Weights of a small mixture-of-experts language model, trained from scratch on English Wikipedia: 192 SiLU neurons an expert.
Below are experts of layer 3 (counted from 0) of a mixture-of-experts language model. Rows are named router (the router's row for the expert), up (a neuron's input weights, with its number) and show model dimensions 400-479. Each number is 500 + 40 x the weight over its row's rms, rounded and kept within 0 to 999. Numbers have three digits each.
After each expert's rows: a language model's description of what the expert responds to; "mostly gets" lists some tokens that are sent to it at least half of the time. This comes from a sample of Wikipedia text that the model never trained on.

# expert 28
router:511480514507541523463516456473422534567498531501577497453472557477503559497421394514524535524543517490528578501448502441462461548493567470553512527434478500511537419461502436525429447526406444488418477458447519497467567517542509520504524484
up0:555567562510420522510478598507517524498518444551519487454541537535497496502509569417562483450452491454490466493486474579469474559491453451525497519483447505571512586549484501516499430497562465562471503495442494538466494419496548499479487472
up1:503547518603513466543465477521424430505465429487488488486529505498505507488455489517546413525544455473503464542498484501501495468528562499521477506510445423483487515454519485511480507457494555487568527513435493502537537558523474516476505525
up2:475488544550538511511459444538580465546502477542512551499505476550477449485499510454522543557496453502494510518434442435486515447485549504509433440561530540501492526529524552568504501496540522499456504518513495471504454456483492495524560440
up3:448531585525481536443493480526517611495556460524527490503467519419507502447450456488498557515483500426484516420535496505540480484486562551541434530544468550462454449462531511403573494496527513526490512432459469600515502544387462546537537486
up4:458445533464443546429519466523499489469466482561485492456512465501539482536527496475486504475535469488537601520449486536542442552542453449490519513479458528510516461520587504500498511550477491536475505521366478510496492437493451459527454493
up5:458486460485567487459530566492474493418526489415454481547574544529514489559465512578519513424536444481471580468481548429486454440467532547534487520447518577511506581480463489456516429591512497461493521469438441476503590450535524512544478501
up6:554493501559539402501516509484527477498475541509485516517504515563491491491534608556525510361510483470537548509504483506569533426563560502481515524435533481435489485503399493519487528538514521540528452464537476515552435546512505508525455505
up7:513535494481505480491534500543518443520381566487492537451479483468487447492508461460465476504490515522495446425473519403471552603481503506446485518530517449530494457472437499425509495487548492473488446486462494551491525506400466515530533540
It responds to: Common nouns and word-internal pieces of nouns and verbs in prose, such as film, song, station, organization, (circ)uit.
mostly gets: " song", " film", " station", " service", " water", " line"

# expert 21
router:459504541564486515448527461518465491551506480467548489557493499547491410502482525458533517527501531539499524518426503495433456484482527545445521502542466499577465450484469503423448488527483555535478540573463498476521410473512478487446555513
up0:457536483496513510574487500473470565540468535574495494544509536482457504453452493447531428479538550567465474460560477544475450530511544502492489506499510427492489467518558574536537552624530561471513546516500462443486570551447440502501526510
up1:495500514470583459481523507533453488531530474550571488512522540558498523503506418499504478507516500483505448513450454522463586505486505437496480432562573521486542488456475535529508609472557569510437511534477489508514474491476588492444498521
up2:552470553531537489486494502488520501515474507491482515411507437513499503493405513519504546518531438503539476540457487523456520552500514525459485445548498511439488502551519485543514526524496555441438583459477537482576476545485468475449497526
up3:468478482574517571504462594502437455503493528483574488521516532504502560517556545514515500490523536522523529491503479533496495476495487454553497550449552581455541439526529529454391452513585510464516516442463500519484525542475529497485566483
up4:514443495509525458509526523502537473491506463495473481501503439521489508480506541562487558563504564504527472517451504483488558495529607547479462604503498547491580472573542498516520451472448476554495553506475536510469490568495542490425507507
up5:423493487574492462413521540477509487592441485512685462512465519462483531490479523506479522509523485539523580508511526527626468525507553499501530564500458479509363466555487509436494544496525630478501505481585455530469477486461411496526532497
up6:525533471475513482510488519525500497515531486508419496541570603458456583518516551473512579582469532430466530427459496565514508598460484467501428505504474511537446530543547464531490514458485515502570473524528507526603507561542511487518565518
up7:508501574542480524504492526459477506441503443476495546536477479424523547505455551516423470380522559510503465528427515476484483481488545523490536452470454457492530472570460491434512499522532548439530507522479448495533539503582404508484533526
It responds to: Forms of be and pronouns he/she in biographical narration, such as was, is, been, became, plus some word-final suffixes.
mostly gets: " was", " is", " he", " be", " she", " are"

# expert 19
router:466459505491526542437516494553617525435428438482498517475477538485440451527449512494479526452506399499523492494477512385488503464519526462471505425507496366520504564532567499475480507473489434516501540494513485461543451479483479461470523560
up0:535491528498458535560493481507476502502497465466483478555540502573458480505490548498480482548516391530496521495502535553447493512468491550483495488445420550546454515427472519474481499524513451481442531507437509501562498482418511445529567546
up1:501541499500543519534474493446415469491505499514543487523545519466509509477397464468521497476546503457537504509515503528531529484501470424512496560490538518511449522536492556485504482572486493459496488531494480542411561454466470468483470499
up2:517511435554515509512493452509542503473494521487496500482512453494471594499516481478480481434516584518539501527452483504503493525514514410505511466559491453484533433486492524545498510506449463487487435553507495476553492567575513487515560511
up3:482535442583524489436530550481503482535514455455506550533502535487511451570536577531493435469491491522468513519516510479562459494513462482455525526498528535460528368527435506540512524511502508521499489495597508482446513531469540486524548480
up4:554514485488457461507497530544485526523418512516490511541540526514514461450532511448482523491498553504499448511490478509438446622512380511482581553577520476487508555481547476577572521562476462528485506450550465452428411487427478527422530499
up5:478542502466521491448501560473520505540489496487443501515566502521472490491436483488454523488506438464435475427497480434537500587502502401506530520437444461504409425481595472457460502486489472528495577511535490462573508452553472476525584432
up6:478485560540524467550540565498427565437478437522535545530450552488425481559519489479497515459545420532519468460518498531541492554538485473455457499522505582498529447460432504497540565571428496450463556455539521460481532571574504446506469417
up7:484500452488360507506512477492521507448476541541487507444526530532480501473419477534530453474615468448494477415504489483484521528521480544454471565448541483556545555525459516536495476582520483497526509450486480462474537409478489518526483472
It responds to: Prepositions and articles opening phrases, especially on, for, in, at, the, after nouns or at sentence start.
mostly gets: " on", " for", " On", "On", " For", " along"

# expert 7
router:569493526590498495461480549548468555489469443527499500418516555525494535467436534489460505539495456555519542566492564444565441548485462461474501474528354376543584579559459521468484505518498452480514496447508501466490436526519479510466499483
up0:536428477483477484524513503517539481505497496535507513495479523542490575491465496528516440533496558494455493515578543505558503480488466476478506524518370497502593503591485522416467497426537519443441528551484420440481573455481411517521532487
up1:554515529541422499571459486566550486510472459520528489460521558523510525482519495485522531443513504492580506539529515524535462472522480488557440492543496518441431520436459529577528501587522535444528576457490439447516497538469487544488446450
up2:519495471529576484485485468451547472509445512459525516592503500521494522506505477520484529507494443504480529537503500494451525450546493510572484544506530517553479475493447528530564521448495555493488472539535460503463532513493474491522455556
up3:504495494466519505606491441529514515461469460474514488454516577540484515495562506514511504552484444474515559415514488524529499480485491447511577530403500548497532502547581455382495459548543443534524456519460516503509497460445528520486484560
up4:502545486476476473568449475473512556453493451519496499466512610505373460396569491606464491443544518512500501530567475368436499476492442485446500509438469540524517546466537487544506517547533524438511506525615447486514533493483498500382548510
up5:504500550387492483608536546509483494595501461504544471487525498491515531489605435527503533538465553471470541509582511557466466492491586489450525508452528457530504542512468479476498516542532471448536582552443513575438508433455509470482473473
up6:466501400576402484474504411472483541489421559501494505502532486523483505523545563468503468579500496447555517459501504476618468464514534479512492505513559563552440481493464478539538510587476465540405512444457520497467454511445521484438437581
up7:482456475434552463484504566504490430441546472498544516402498561500553565493394500511478478537508512491551488522483521469483453480437501463541498472457474535533519476569469471543479464479516517454448514556506520431493488494486490504490468599
It responds to: Opening and closing parentheses, quotation marks, slashes and braces, often before translations, units or qualifiers, as in (370 m), (father).
mostly gets: " (", "/", "{", "}", ")", "("

# expert 13
router:445495535457553529560476505486555484485526492454499515525478566533504488505502519527554536531504522511537441457421525481608465408485568463496604441513542508542481538525484478458469425529521519554553505465463498445493499388528480466466528502
up0:494509541493536442469543460463468494475465494487653512479505513451499535512503484477547552513450542553481488445483545436513486499475537497497505490478446551415452473491491454491513489551462483531497494449491467596471434555459517531490460429
up1:532571472453490508457525598495493530488516539459519504441478527494503450488457510530464540515519584493488539535430494432462505472491490476450562495447449439525531499482612549465505525536610492503512478566437481462485540575488549491493480544
up2:518491510529467537421432414490509539506518567521486542570479519539514530519564475583548608521485528546567479542516486552512529462493558525446479486456487443509525515517463473467514469497535514482511515478548520539502495440520492543480471423
up3:554438491493578505523493532458444451475520489447487480439461451486482410524458523519494540559462501519476515496491502457526492480473550467477466482491500530489512540512663522582491507443336426534520526362474519462529526464556500475445476491
up4:572433488447517500443479499505497539539537477518507529453489495469484503513580540530534554501463500484503512536524551490514478513490507444451484482510522548561508489478460479536501476458476574521452556521626461560428435420529504506425502478
up5:477488520511426505509514555519598534491528466466474509518499525508514451482533513552470474511535510444465456451496475558533503547541566496521527481508460483557521510562524497497452481562536467386510545506539515474472489474453522511510507491
up6:555479527533514504511525591521483488446542530496514542488484422468605425470504538593507505481504536475467486482547531498487459506558423516551508477530511496427458443434496479502535480496492611518489497475496500468492422496505464505484463504
up7:535445470464491462478469549482575557494413489535511522453526389492466421488556494568448523483484542453526481426547545454484484506504453521523548513511548512449515478517467499466516485540561551497454483468428520528497508572490517512479518460
It responds to: Line breaks ending table rows, list items and infobox lines, plus occasional mid-number or trailing pieces in tables.
mostly gets: "\n", " *", "\n   ", " MPC", "\n ", " Tokyo"

# expert 11
router:490513566440557487503508474533530578527418472472525521506477548458471497524500504504540553487473513534504517473408504518462455469527581517512531488511489442487509569515500527512476442493457453491487547532482521496537458483472499478459507451
up0:573510530534462502534459476445537545537568535481569507446511524527485514485446516493478472418497491461506500491500473528464455445482371487518533506440468491474505497518552602519513520541491497468511535484445549501456515527496512505478439468
up1:426520425556419537485472547514517569538565509531490622392429436504504543493477505400458459441500564489464475481514503536454468471480436478496494494447531507480484501547461531510527462526513495492532445507458473428455490491451505505430475466
up2:532493507447500494461466543466565543461504504532500542461524503498541468492468489501465540438513525498476494501521451494438466511438527457504470535504476535529426498453505564558501437514451514544472524475502489460552502427481566450530485439
up3:559554555540550452477469483497467421467472495521542511518460477446503519501498516517512488410538499515460502556492526514482484449507567537478509473418513509539480527546486487505534483551453478560501513456411465542518562542560483447448524501
up4:558473510530494459529527555506477499462454518455533507439495449467471483537477487473525504444483508510485503495529467430496471564512495564416562515487483547571473516445539477531507478414454521473510473539474481447583478454441457505399535564
up5:484495491533497493486520545514515439464438485493561528476472517492483510527519512459470485507520463496493519465553511521487550491509497545480494486526546391452424505482447510585550473410528493423514519548472492442526558512440501453453453511
up6:504462467551512502464477481524443480576421491470544561497543447530469427526547473532599456545525447489547455556470497454435462443474499503510508551492500563526526523525449472507465568485502508498466494537558501503514579430476537505521535455
up7:494479461466451504593478447486484531449528530514513502481478581501518541505437546561580549568493476527512531512501542495516459473490481540541526526469513475521511478506479512534489457556519454493501478601427449514510498519496484520485611457
It responds to: Content nouns and the last pieces of names or words after "the", such as region, history, Iraq, County, -ment, -ure.
mostly gets: " region", " Iraq", " research", " H", " Chile", " Ukraine"

# expert 9
router:531502522467514471540520439476514512542600482532506527518467499462482550509555506493503570412549444542481569524511514497558488492534480417464546547548509433544488532579463504485583467486512529499426502484473495466520532482482480484467470479
up0:508488478452444496518475424480533492491410500509542513511514495497500537553597550502524490495498465555463497478575525551513494511501509509514539567468499477475436451480437533543492449468468524456494528460471508489476517458485501457568465535
up1:532462556470522478441454450482472568538460403489502516465513490440493532508532525428546455575531469442506503494559490463522534469543561445510469601480512549521542530540537500574495532463480533435464482521472501459443491494522476498467530444
up2:555476493459502500557475482550470428521493491543487464542513506516479459488536430520462600518502567448542482484526493523552490536597483394545513509510463509436496493429516465494492460473459582500527482510531486459472446459439472527534647580
up3:445541497585514418512432433533532499461523400507468584518490516506513459462521462458481438452462413540555461498444548486543501517450488527552512530394468490498512515430467468527472503504477534463453498504557467523511468496459581499483527546
up4:482525466402434445460490453521523530471493482481576534548477559425438565499498506402515453543480454427523549448484511416536477441480478550513514507541486546561487412491590540499454484465486551501484459486473490505432464503519550540565435477
up5:566475500492407488452495485516536495468472591528510471494468539493504559531514476516532511478483515469456472510440550526574499461474432557459504543487515490516525491440426413481472547509423566486468547530548453479449440541446459503478519505
up6:491512455483409561487506477490549559474522474494514449503553456471502420517494453515508496419563518429524416524377457538509480518459489459429490537492520494568480496487589489452474447532467479456489520450525522492523517440535489503537514480
up7:485517573520571497521546619483506539525496568508488529521490523464503476463464441397497532519482530527564447560485502489446503505523536463430498494483524479565557444529522518549381573547464516446540522560480480574501436476529498534478548584
It responds to: Plural suffixes and plural-referring words such as s, es, ers, ons, they, them, people, years, men.
mostly gets: " they", "ts", " people", "ons", " years", " Men"

# expert 2
router:463527512501436470454543504480497547443491513394504534477466476505517391522420491540507475531508537490499546506488509414488475501476496422505499506528522494532468541572469543519481476532474481517478494531505444526533540478556487496519490477
up0:498493489442499480439525471520619541418485574526496506508517496473455522494378495533576531493508503532506451519437512447507462494533554499424507520499519424560518471447418487456523471562394457507537477502498485524555625499517544516550522474
up1:526503426516490490489496468498460435427517513491449509496494451505504558540509514550471482491503491508499460497491551438497442564484494522538442509512475470428439447540477471465479446484604424456542486533459566485466568475505463480490437527
up2:487490484484460420515466392495433482483441435503484511499544586491526549494488470497498542479543500495483567523487482503437492507500466489425504642355460466501453494479490517526507504471548438511458494526489501477553467503447470491538507489
up3:488507438485503480548502456499413495481460495419493493451492518444505538514456499461487527452527516491533531524474473468510486448529532464486573548531459523513412460510486464525442501516543538453549547499523529490503545482518438531531504531
up4:528464524458469403480459510480498494502502532496522457467511487512436436484370550442507485548476466491517435407496524446522500493545473505492521498495513538379556522488467490448505511545511464511510504484488551553500477526478503483519469481
up5:444519558518534418439529494467558462485467488422498487511497580528487505495517494539545511558512425462565623455439459489520509564500503488487478502537512543479564583525458454505477519429508513459480464467427506570496515472494460505530509465
up6:479457496520556454520456459497437449573484458482574529479501531556468459536471537526549396507531574495494461475462515464472522473516525420430509445501518613524455537520447530560492494512490462518475511476566534522465461585552497521531492461
up7:535537456466528511499528528524538537468518495491516518493444506495496431526509565529460492498490564484504418486484470463408443484463513450540472572515486477408458474457485579425522458461530535528468456524472517505476498522518458511484456474
It responds to: Prepositions, punctuation and table bars inside numeric statistics, such as "average of", "total area of", "As of", "%", "km", "ft".
mostly gets: "%", " km", " −", " ft", " MPC", " average"

# expert 17
router:431474435454497504512517421551560568544500519528442512511508535527487502533524537557547464516498512492520465504496539568460494549484516483474511483499437508518398483484514506557464461536526533435438544564447498515568493495497485508532469463
up0:535545464484567504497494541546423489509523475498498460509520529483482508500538527580505462473512518493508497495498506465446534444559521547534505414523453488532486452465512510517537534509542573470509516524459509513498582440420515518502380581
up1:464505504454536461507480524414448431522502556525525504487502460478539533461469452502565531444472540509514496449577459408531541488470487495484526440502465411476491530451485491454496474464449488488529424511492455493465428544533499552468418459
up2:446487413545473509476479417576467511523553400490512458522453493446507501482507499481468493542530468387504410548499583539472507562506564507517475491469517505536500442495530426510503572531539565540426458541549531539448517479472496518515523555
up3:495452524495434507518556513567443551484536436528499478504518436514372513493533512517551492549521450470480545535489544545579529467498474517477487482528464537569487444498528439556505542460479497522487551531547478477424580530491570475461501482
up4:498598503498555489487553553448523545558542504514460497508515432512487473476506518518499448503508528540527509530509518524464491549486525498469491393438505445508502471508589504482431479529473478544415504478551481554481541515543445523505551501
up5:492531457527464493505501522478475506520552508449492463559475430505414475493468578432471556420499492547528514427484487528487470500466496437461543516522507498469484532486593492452455506548498550567464437525538515496544488505524531534485529485
up6:583490510460619526481525533511549522526471433512495535504506526526522516477444492586444472443479549454523461534498516437472507446502495467486510486465485441484546475464511486498471523535578506471470516510479466495455485466481544473485517489
up7:595465501497422537452463512604458516423529520513512480513515571490473528533535516545535567484525514510445413505478501503592489565499480486512566443459495569486527504518550495506505426447516479405544488499513486544494530569523478442453475481
It responds to: Vowel and syllable pieces inside transliterated Asian, Arabic and Indian names, such as -a in Yahya, -i in Naoji, ka, ja, ko.
mostly gets: "ko", "ja", "ji", "á", "ka", "j"

# expert 30
router:579544499564503493527473513491469518432423545448499555485494432453511510535502434556508547433505490541546544450477499561555474487507503467526580415536510614500519551508523548406529479508544500518424500420512489516612467499522515509475566525
up0:470480470552531409507538474493580546571509545426480497513558471481503494525465529592506479473545514522483474467553473532440524551513444515472585520549430485410512536505542519496470410428511489497567513446480513502598462510469549487522487465
up1:539469485522498498498493490510519534512478499499471498500508497467501451500540483489497559476521474481457473523565514488511498490510509539560541550523467535498462489508497444562484513507446475537523479509508525476492422507496443547470516481
up2:528533529533578469549499455495481495522390520476516509429485489566531441567537495523481461551521621472515502506465501441576548536528564505523497430534572482536548486451389472526513460484473494480560556484502504487487462482476500517476555614
up3:453544503558426547482490481507481499499497511411527497529471534532561521524486494499516500518470501458480652547466513558506479550566509498529503559544442483466432548470450535451473500499450582511477451507529476496471493473451442540481548521
up4:492511443472487459467516508458581451449536561508523521437467418449519541480540498501505547411526504498549514478526544489423486545503498571515466478556514491472506445481514513481486454497505580519521494525507505459569514508472521522484432492
up5:494500450494463499503503493522532478583549499431513456422506505539505560477497516479511545472547384498512550481525562482534462478506477524528511527528427501484530550536488547483443461604495492494499510573539492442543453480475541474483520562
up6:529487506412493480499503506495533497489512511456462540410535520464490496514521505491503601495504404532455620537490521542407552502481519489510490477505459507484487489498381539448502521474501459488493490493475464520546466439456575510480495509
up7:448522533431497520561541572465515469534467460510451616541537437538452449539488574526430484497423466493468524482538541539468468482516565466472471513494432499492563456484547494526511523488528475536531474552489468468459503417486526463481521470
It responds to: Adjectives and adjectival suffixes completing words, like al, ical, ial, atic, and new, national, local, main, other.
mostly gets: " new", "ical", "ial", "ual", " national", " main"

# expert 0
router:526478548469467498500524485555487529542476509460505530561454480453507521507478475523537543505536508523552496522433568507438518452487571503480527530556482407446524541487544525464508524492478456508446506557493507512544454452504499497493496462
up0:554524552499476456523568519602524504506468499517555525514445449544521504486513485447546473488521515546525527464406487561552527450508513485521453526493498490518524464533506535486430505461511508476493564490597536517489541554552506475451520577
up1:383476525501493485478578489504504503482482544505538477469452553516438441409504484498568539526547487536495520501550445557496489421479433473493444524489500528509529493534528523522489435486422468439428465494542538527604453516513500490484572463
up2:495591491496528461437458466570531487539466624511481575491502545425509484470518518432541442481499523506456499461520537448508551506478398425521447497518459496509486537457578504556515530517477529552490509576535474486469516470441499513463442433
up3:481512423448552508499479480530499459464516563495506526579485514465504493459480495521491486521500488551531559468528526522592521564569551508510465530482504536502473487479430503513577557508499497456414492533491517464518479516485519459573553452
up4:496466443498560469478492510459469577505492522520542497472462490513480516471549474512566479439462537536521465550520514509498487474437540525466501568469508531554553512510470508499529530508554458527490505463502507516457481495545456445510551522
up5:473510533539523529478476519509477519412513472562513453468520523418505436570602492539529489518486514533452475481511437538516472537511555521435442456484552470435604556484532480456518541488479498414543484442448532523466511499527392508513493430
up6:443464534467524555487555462510460446536526523405469495479502492571495527520476427544473476512521482450564414491525497395483526452507514508531516469501534501498537514486531496499526470487498442524515512541459509490598499470546514510491556476
up7:456536495456455495457535463501469479467521546519483535508487542423526506562530478441519464499484510495515573487528474569494532539501465468455524459465518576513544448485480536458549498551498464479562605549514466486459554453497513469515519629
It responds to: Common nouns ending a phrase and clause links like and, that, but, which, especially family, genus, club, election.
mostly gets: " genus", " family", " While", " Clade", " that", " but"

# expert 16
router:534494598390469462505510445537481483398443508515501487542470472525489448467401440429489481471513538558517483484500533460378465492532473446503497454517548526516439515497544468533496503538454427484501550545479492524529474511508492466537454456
up0:549494536458352481502483482483519471477562520533520525490527580493506451522528487513568499515553534487438519510427503497442508496463524429539507399555489513574498541524501497421451496443493517461479476441534523456556517555507555446449494579
up1:434509545456587472478476524503535543524468497482528494459427486487477512559463522547511500523492506522549442492452518539526503551520518528429603455543496590547466545479489481480482507496476457534509491463472531516575471501543483490478466569
up2:556533458504533516616478486496480503491499465516501505538486526541495581504462482407464492433512525454491485466554520513556492442508569445448467527548530543475473513530447519474546499477507616473447521468480461481449441441513509474552509546
up3:506493580512466488487477471477574472484440531537461502494490460522490471517437475498473512495551479536511594453401514486529452503414528497435475478462538438453441526586468467436508516556497468420538515495565522536633526430472450509431484555
up4:552466516517582524516470501545475468412548532459492512489491473525414473531487542484479502481473511512566516542504539479447510452474496459474528586493452559480515507535489481431511513463501458493515465571518542494521536472466542507506511490
up5:529486479458522483509565456480506456516526470518426516480465535469497557546488493472446485537556538525555468463453449493457476541544599512495505470481489499519525502533574480505464356404493508565525493504528522579461464475473552500504543459
up6:472568425516496572469474482514499473540519462523487506506503581497530540465533463531474484502482488546553490463539496516514521501532491543559498499533495519545557545582477513580511485513541556457459562456502489488519544541545584529484473504
up7:508536511461461442498521452489492472525573571551456454372440476525492561487578483556520525546480470518508473522465466537505515448491518488438538490530425528408450534496423507548525537522522546480492580516484518453493518479571477422509460547
It responds to: Commas and linking words in running prose, such as and, to, of, from, or, &, joining clauses and noun phrases.
mostly gets: " and", " &", ",", " to", " from", " or"

# expert 1
router:507548592426509516503507532513477600583588482499541506482437479474489570509483521485570514461547538495502527391475491558449460539530525468593473445475541570492448558462597453505470514519541423429433540560514467527503410483529442466423514531
up0:528484438522476428521502572495534495438566521545498503522494513532520506484492517525548501516502423505476532539483481516471543544553544457508574533535517483482479504532499478556518506473542536509534455531543462494521602532510562452493514508
up1:536482491534553517501480510505480508494474500519539518458534366502483501485442556460541515493445488513474579493490513569562469527514465447516561524450474450623557533523492583600487511509489484495505508521499475565525520475526516512450492453
up2:573512480459500481486493535540504490549520524515536501575467541472455469492476507516517533493491497510581496523491474446455490441469523499510490463471493470488477484591523546444443448482533519521441498550584498474435538447498432486468608526
up3:472578514484539566516482516518478460481514523499515499513520491427537575526451569508498477513528474503499485473553496548469475490490532552513478527546516464536491526454464490524550476396561512496488446496494470549486565531416383467516544485
up4:496483517495472488499558495503483503560541504547496485529489475531464499503504502500484516424476535378485524506481479507499484503476553427543468525526530489478471494554573520531517472481513568518521444584532515509549508470530462521480582536
up5:499479451526494473495490540520494456512486572535502504504478526491467567527445525529542517544468436502445539459515471432496513502528504477512467516518509497531482493428535491495454445491505444513518441550451515493534465550450426459507421459
up6:516530576435543510563492448508510506494529475455500481526419546488554503523513495516480487441509497515526507484479505491557498505536496575500454437476504553497577533470568528599486500562570460453556485436572437459457480551507494525516495521
up7:524545599486515546456503433499504454560336450473529484442446551506494564539522501472530481490482526509495550485506534557537493513510518514473506470589504490573419487501552542517531551525571506430492510523427412464463489516534436489573454442
It responds to: Pipe separators between table cells, colons after infobox field names, and possessive pronouns before nouns, such as his, their, her.
mostly gets: " his", " their", " her", " His", " him", " my"

# expert 27
router:458518600539514487467525499487563523489507515497462568478486511469479521495500445444501598406496508479526518478511482481552448481567544502550575556482460474504481447458530599550487418552491469416520490495473485487504494540512521521411447446
up0:515521497515548467490552510487496532457458462494522476522466550481477485539591476519541550537447471476526488434482491486438510531570505516485517571526557474504513480540426513508526543463484545498461480545404507480509469527485493513514475552
up1:495489500509488526502512487521519545438476446498477534515514477511454505490457497500507518516506446548480503518570497524600477496444545483490483547493581457478518535547503565586496501526472510491507488478446494520508443497455502539554431525
up2:512490495495487490476565446561557475487593516519505534559441462523523532526422476530484444453469510497478456464567519578496486531452504509578527452532541511549438460479499488343471506493552455515522475476536533466523515500463486499497484480
up3:477466547440501487449555559518478505464529560420512494488499489462481458522435477536488554505463484479483551484553493545455550448528447548495563439548554540512527550506544469594536505522509433548501498517519489513537439528560467494470461511
up4:496511563569523486517458502457568496405500487499478490437491504436506406511567470500505503479490436558507516474589477535502533513562492476482525502472449462519601515524561487394519444541477497445458482441495557493574445566489546472548538554
up5:540484496496513516512528494510540483516569524504532500428520526486481536521484479480422449480466535529433501442484490511507529557466481511465467539536480533428498470554488500501535512497493512476488488519520487536476443413494490497494459523
up6:503476607553419528529519589476447556475529461467470462539549531403493500500518460432520503521464407538517513495469514518546484589478487472502512472460495560512538517490549513573473494505582523503522502478518468520414556499470615492492498531
up7:493514528414425421506548582498592401478456531488506478546494566507508559485496496512521482485523499412508463539546515438536554566529419450494461483542381557434435514479432487464534450468571522488490484583515504552569441540450510496518555459
It responds to: Short lowercase pieces inside words or after hyphens and quotes, like ci, si, ti, lic, elli, pa, and non-Latin bytes.
mostly gets: "ci", "ici", "oci", "rop", "cap", "equ"

# expert 8
router:497527550540469535500491570480582502545573521526456496529482452517436515523455478496470498574517485515519468524516500422572427525457451478494479499481406441437428557547429544516504524529593509539495537491497530570502422523546496489550529545
up0:494478488514536455449534483487469496516508554454550510476450548461608485515551485493495499575510568501576547505496483460478502575489504541563478535537472556476542564497489525463507450488536506483507551430457505454466465521545476537488488512
up1:552527473517477504511534484480461490532464546490487495499477566430470578468506498513505501494484455476573552520431530610536498540496413510457552418538530495547581493506492476577490502529488501471545511485467499532461487528524528497455467515
up2:502459618511454473477501495478558518584440414480489517437498488500537469480533468496494495520559500505505468440491522525519528518521544444500513494510503484442531487494491512515484449487501485484496522496464534513471512550563510507403457544
up3:484540501443459492493448539559626474494549569532473539461465541490431488497502478459489507495516470478459484421510506420545503536442461475479496509442481479493452530542543607441489452528509502396544512488485489463507515539541510457517445507
up4:589479561557481497534505419469474493511438487524481507501405431471432476487476522420514481524508474510498527483499551512410476469514468472532488509511516454450518514576470504531511507508465482467430533548583441581492480539490488492451484483
up5:473611436521520540512526445460473533548590516460509513529550482474465512596475562486475495494539498474537510511425493541498515521506527460543456493502439527481494530529507528520525508526523488499446481539476513504532471496524513510519583514
up6:500542491487521545464477550522518552462541494522444467495488412499478414490552531506483516548443418511489474512492502515521506518492589481455491469515481522522526522546557478488473496535538574451504488475479507443513438407484507446531468487
up7:537418472502491493466484459534452498477467546536520562468498456442559507443482459502481456479550533425450539519476544469536451510485467526466499523464515508507546557568492480504469500480456486507486523501527479559532456566543497458469468550
It responds to: Sentence-ending periods, initial and decimal points, plus auxiliary verbs such as has, had, would, will, also, and the word with.
mostly gets: " had", ".", " has", " also", " have", " would"

# expert 24
router:532537517430491522448507529504598505383425503524511487415475455487523472491483547432491496469569425451503508454500495475542535448493434501515486529474436488522456519586556526512478452562531489526522561477500505524508568511528438486485535522
up0:502477501505463507571507534460525553525520454482484483459554567520532523531505523552456544516489402368508504559496489502552511505523467439470450504549605434494454546497515479537485545500472445515534483492483512469528556495492472486525492544
up1:496498594496505585530475556490516464546498487548486501501475488567473399519435566543490513537508527518514501437547502455565498548522488481513487524471500531525484478565501504502493526485466486494495393504550466510590566423509540526466449560
up2:516485559471492484513526397512484444464470492489517564459506489529503479503534491430523475412455556546516463481529512539488452478465515518494507525471432533572478534543509561476443469513577475470537535532549468476448526515472477498473449453
up3:470584449480496482427476536540465480429503538490493500454473494467460455495404530460465489471458464471495555422555512466554516495477558510486520559381464569527506556477492514463474495580575464528591527456473491496533534499489545447508508459
up4:514555440428536512528503481488477536550487526535533479473498606530519490512541499507510445575413524530525474565514510561503500499489498524518501484482449442444520530519513544504497464461536466516505520429558531514481445495529549399486417533
up5:591459496488524513514531528490484460575551436542556484510490499472452456483596507509506544500463624519530532449442518600511520454528582472510534550478545509516576498446500529513519483586509568507547559484504537460504489516533541483475485487
up6:559467475509491514559496559504516510508464470525504453500559578494508488488488453537478506497563532423565451449465515518512499486500523480437476598483425510437464495495450468440535457479544537493553464523542562506539510544552492498567546562
up7:534562492551421481495527534476492539462565545503515444444525482445511561481533508564483547538551501578535471509462497475397466407475494532499510393578454503445421560499502473504559478470528551501569493525477481489496491452504514425508498475
It responds to: Month names, year and day digits, and the preposition in, in date expressions like 16 December, early in 1359.
mostly gets: " In", "In", " May", " April", " March", " January"